config.toml
d_shared_expert = 0
balance_loss = 0.00204
num_key_value_heads = 2
vocab_size = 32768
rope_fraction = 1.0
qk_norm = false
init_std_qkv = 0.0302
optimizer = "soap_variant"
lr_mult_up = 0.69
beta2 = 0.95
max_seq_len = 768
doc_mask = true
max_steps = 3814
dataset = "wikipedia_en"
Below are experts of layer 7 (counted from 0) of a mixture-of-experts language model. Rows are named router (the router's row for the expert), gate (a neuron's input weights, with its number), up (a neuron's input weights, with its number) and show model dimensions 0-255. Each number is 500 + 50 x the weight over its row's rms, rounded and kept within 0 to 999. Numbers have three digits each.
Before each expert's rows: "comes after" lists some tokens at least twice as common just before its tokens as in all text. This comes from a sample of Wikipedia text that the model never trained on. Tokens count by the router's weight.

# expert 1
comes after: " ", ".", " (", "°", " $", ":"
router:465491501527530519481564488518453604530513466588500529457506572465538581397552499487520506552485572460475551433516459543537496590451484524447504430589517521546408550527454464498571491433435541469497454464482499530488528460430539529521431551489474468548453412502490502520469545482542482541646483534553459523490458520496528596512594462489579471492554475469430575489436505544384628544510550511511519507496539578574561512551523492481520523487439505531515505438543549422559517450350503567437492526490561432508457611493483526460562572555570557524460642457447411448533516562412501461524450504488459500572503529534539524511493397518472510442521422476540556407489532511503546590535522478505524541520498425461452471465492461453465435643486395506598542533567436422548458508487404
gate5:565525514443499513523580447433474527597478488523482607468439545535497414497508514527459491540423488517474490440507516505547552576525428531403522549544477508434486630485517507520439493555466469502518570473478385552572439498556601523458577543508547478517547431398501422521484537488575479546521522502492486555482518578421430490556432444544515469603644495395442453599541575484397472521478519549556567547524454439522542462622492475441504377513426467517464494565538517394462489464564505456544503574446482404550502423580455442442536519539532519506509455636591547508506481527458512527488448507515520473497450477589492488466505444578414567528518461499530471533539447502507462524537524527432523428498365540499515436530532569538495554500551479439537487457507550499535527462509430
up5:549480469478426526492551509513463524463555512451519509521432551464532528464433467506500479484488507520541521491523408511508526438495557411459504487491417437536515451601518501478402506396489422530532502455504499485477363561460607504524517464501517449508417503545558462469503541453436553509592358517386527551399514497549631518491502438530470604471538477507465554401530512498481456430546524464378561518429509440564460514472473613421461530565545491480431564494496506526585525392535575451522515481469481573479538548523521479515418547420604438524491490476426552576508430479510490499444541484557545455511490500553485467559513459533474418524538485500478412385506498527458535479529477548496449429519419527585428516543476629470494440489483492527407537444450466380517418434538489

# expert 7
comes after: ".", ",", " is", " was", " that", " it"
router:478496506526491568533441535477606540478563465447496509522527452449466445457445585525504588581509526468485564452490453566553527527445511481470457429533461537510474536448486444464496435538584467409476525486479514482502403435586407472536495465477498518519497483589504429401513521561531518434408369607539463470571476592506504523536506445505484453547489520457465494492541531391484493544528464502500487566486491558396388563517483467531535451539496475553489456450328470574633472517546453460540500445479554470527466463467470483538540507556505488501526572484526484494489455612524538349568533479573504505480522485458515469465549552467504613560448439444532419457429442505503484454509501510494447471464519440409538539473557463378450487544469535592598519423522436495617503511577451
gate3:557561440563552492540506561458469482458492522508533544579469480512430467541609434481482465459487539495409627494486573539504519531466533433544489513505526451508547488438375532454515536529451547390431328454519431536563522447484481509513489493441462556505532430490477455407510545578457385471466454424533442570590486494511415512415385387506469529573526526537425553439582526434570494552471477523566521465525456447422530508466467495546575454532455509636412528516522390500580489523526479455479536500531477503554522503554422509550497531506477466508537557498435446473432505575526476478533540414457520482464540525439546481461448547508514487549479530505486496460470527489582605411496594476486588434587500500430496462530480473365552464468426495515535464478568518456512463520525504
up3:539585499488545431524493449541511461467506436574480584496550486485501469457457518615532576520479489469462466375421541491533414475537463600429491444485412544459478464560539601498479471522444476484607451654467425547544448482491559531505491483543473506440536617523540496537532515508533511563557554454560575576494511428611536537422506568565512471444493438503503468559487534591548520455556480421424452497453537493513440550573592517525455522444483545476590479429442570554464477411446552542506507428498423518482510532456474441486537445541463620483527454559526510477493509454558491454454567486525367443439432483577419542549473506487497403497524433429466583546551575461435467473479583503552534539481467458483547481494585523414542493496469471524467510428540480442498541450478541

# expert 2
comes after: " of", " in", " to", ".", " by", " on"
router:513525524515529489343583541500548484485619480473493450463402479490421478493488511490482507549498509584463489521545375507534560464372525482583348392541471472502520464521434521502394520410450551485443536485490531463519514374469369446576485500516490519578467514481486559500509468475536491447471532552452460558475538505499432451488444518471509494403531538444587478429659491494521455471482477431537544500432449483553498487502548476483475555503546517503487586470487515443462524504613490437517415491514511562588584572612438475449508512620462589475523539506469510533558511533526512485542546488464448493499473469480432419391560551518435473504563486483544557532597444517471474546539543569473478598488414444509474533442522555515477466517513416561457534534573480521522522538527461
gate3:467533492439501578559533429535435509525528535546467466490554514394514480527454487416477463592559546585485592489470458518551505435518508480467490520478605453530453537439547526541541496479474482572533514578485567503457540546458581476492477558563577580501560465475446524478509553486383491535471518512451481511464568559530531473497526548478488605469518493385505524469440509473543427455417553483542432581446454437504516464583500504572561525475597434547528510440505550542439529544521519471534450485498476518517503474421485496525551534475463541482461497488336465456569405527464533692534647444540520471464471410532447510529509484450548549492545558447500527443531554552500540446623552468446419392523575466431571573498529547592555410521479562458552535475523474505564489518513473
up3:444484509513434555597585569552556403632528479422617484452500534487509543480508498465531592486436471511478465514435505492594494456482596544477420507512479607476511468489511545476511548446456493521425509539464547512489502529413481448519431423486549508529507406529471481509535505569552462568478437478457480441489453524449593530514552541551483575395507509503440514546553524468546432508508540434537423550417378491470533487496596578478521470499600441474482435581464518514471453564562490455535462548539397674474451439476483523444558501524490434468386494434505506533571513529567436552507533444571456456482405489489521587538537536475485468437439604472522479504403550525528494533480453438350451491524460509451535480537474585522449537482533581522442525513493493564494499503498471

# expert 3
comes after: " ", " |", "\n", "–", " (", " |\n"
router:429388482536499538548516490499509577535530463466520495525433462621479483462527437517507498504436505525442532459479531599511527471514559428450434483398566472473460433438533485475500465513577545611543499582502530581420407483410405610541535573531501579565536499516581525441522539601498391474452505490562525458503623463508420569568508421523516491420473528542442464497537424487451477430531471516429496395581534525452524439616483521495469645501577503459482612476497590483477592406487504463545448442462520480533553510506481551536452488486498556435530435464476512590516539521523534501452572497499518470514447526484494486516449516519558389475482505496483415420508486536513527527509555505503405501465557397459503619515564546466498437498557545462528468512494541488596492510532539
gate5:538526496515511449557499445521515544431545551500535496533505575447467555505503489529514526526428535424487462397521468538501471610489550667442461598529483563469544518490410455529515549395453539446445410518495492411578453459462515547425462499434507582530447497483484502414483505511466558505512489509531514520449497541496546489566504437516459519499463507522495569454389472623534593529509529512560443484408475503627556485469474523490507537502463523447603533413408410547468413473520428559516507514420464526549482552494459526548520576471528503498555568465552469486561541460551464476558547491479465474486527521455581462406416611476527557456483572479431461473536508615470524572409485611444440481495491527401522467436508436573540542448487538429491560509579524468545495420431586
up5:486360528507505611483503485467533528568502542474441547459542426500536396546562489456469422457533482528508404537525532484562517467482513363539526356492588450521514479456537481455481507535491470519575581512517460522471550552494502506567498513508512481487563480569539451598477461559461492499514464491495457418550550539490451484454499522466530508509456474507509415521643566421529404524500520499457513506557502475393442508523505500595505479500545488508398426645545547415613559523427535530487532539496536498468484473520463449488477449514522545511390414495472544489477516472547612495457544513504532480577391528479462398546542466488461400504579447488624535541431563428476480422484543439565551537531478456582488528550541560415481489502513509478492381486463478583497507551554424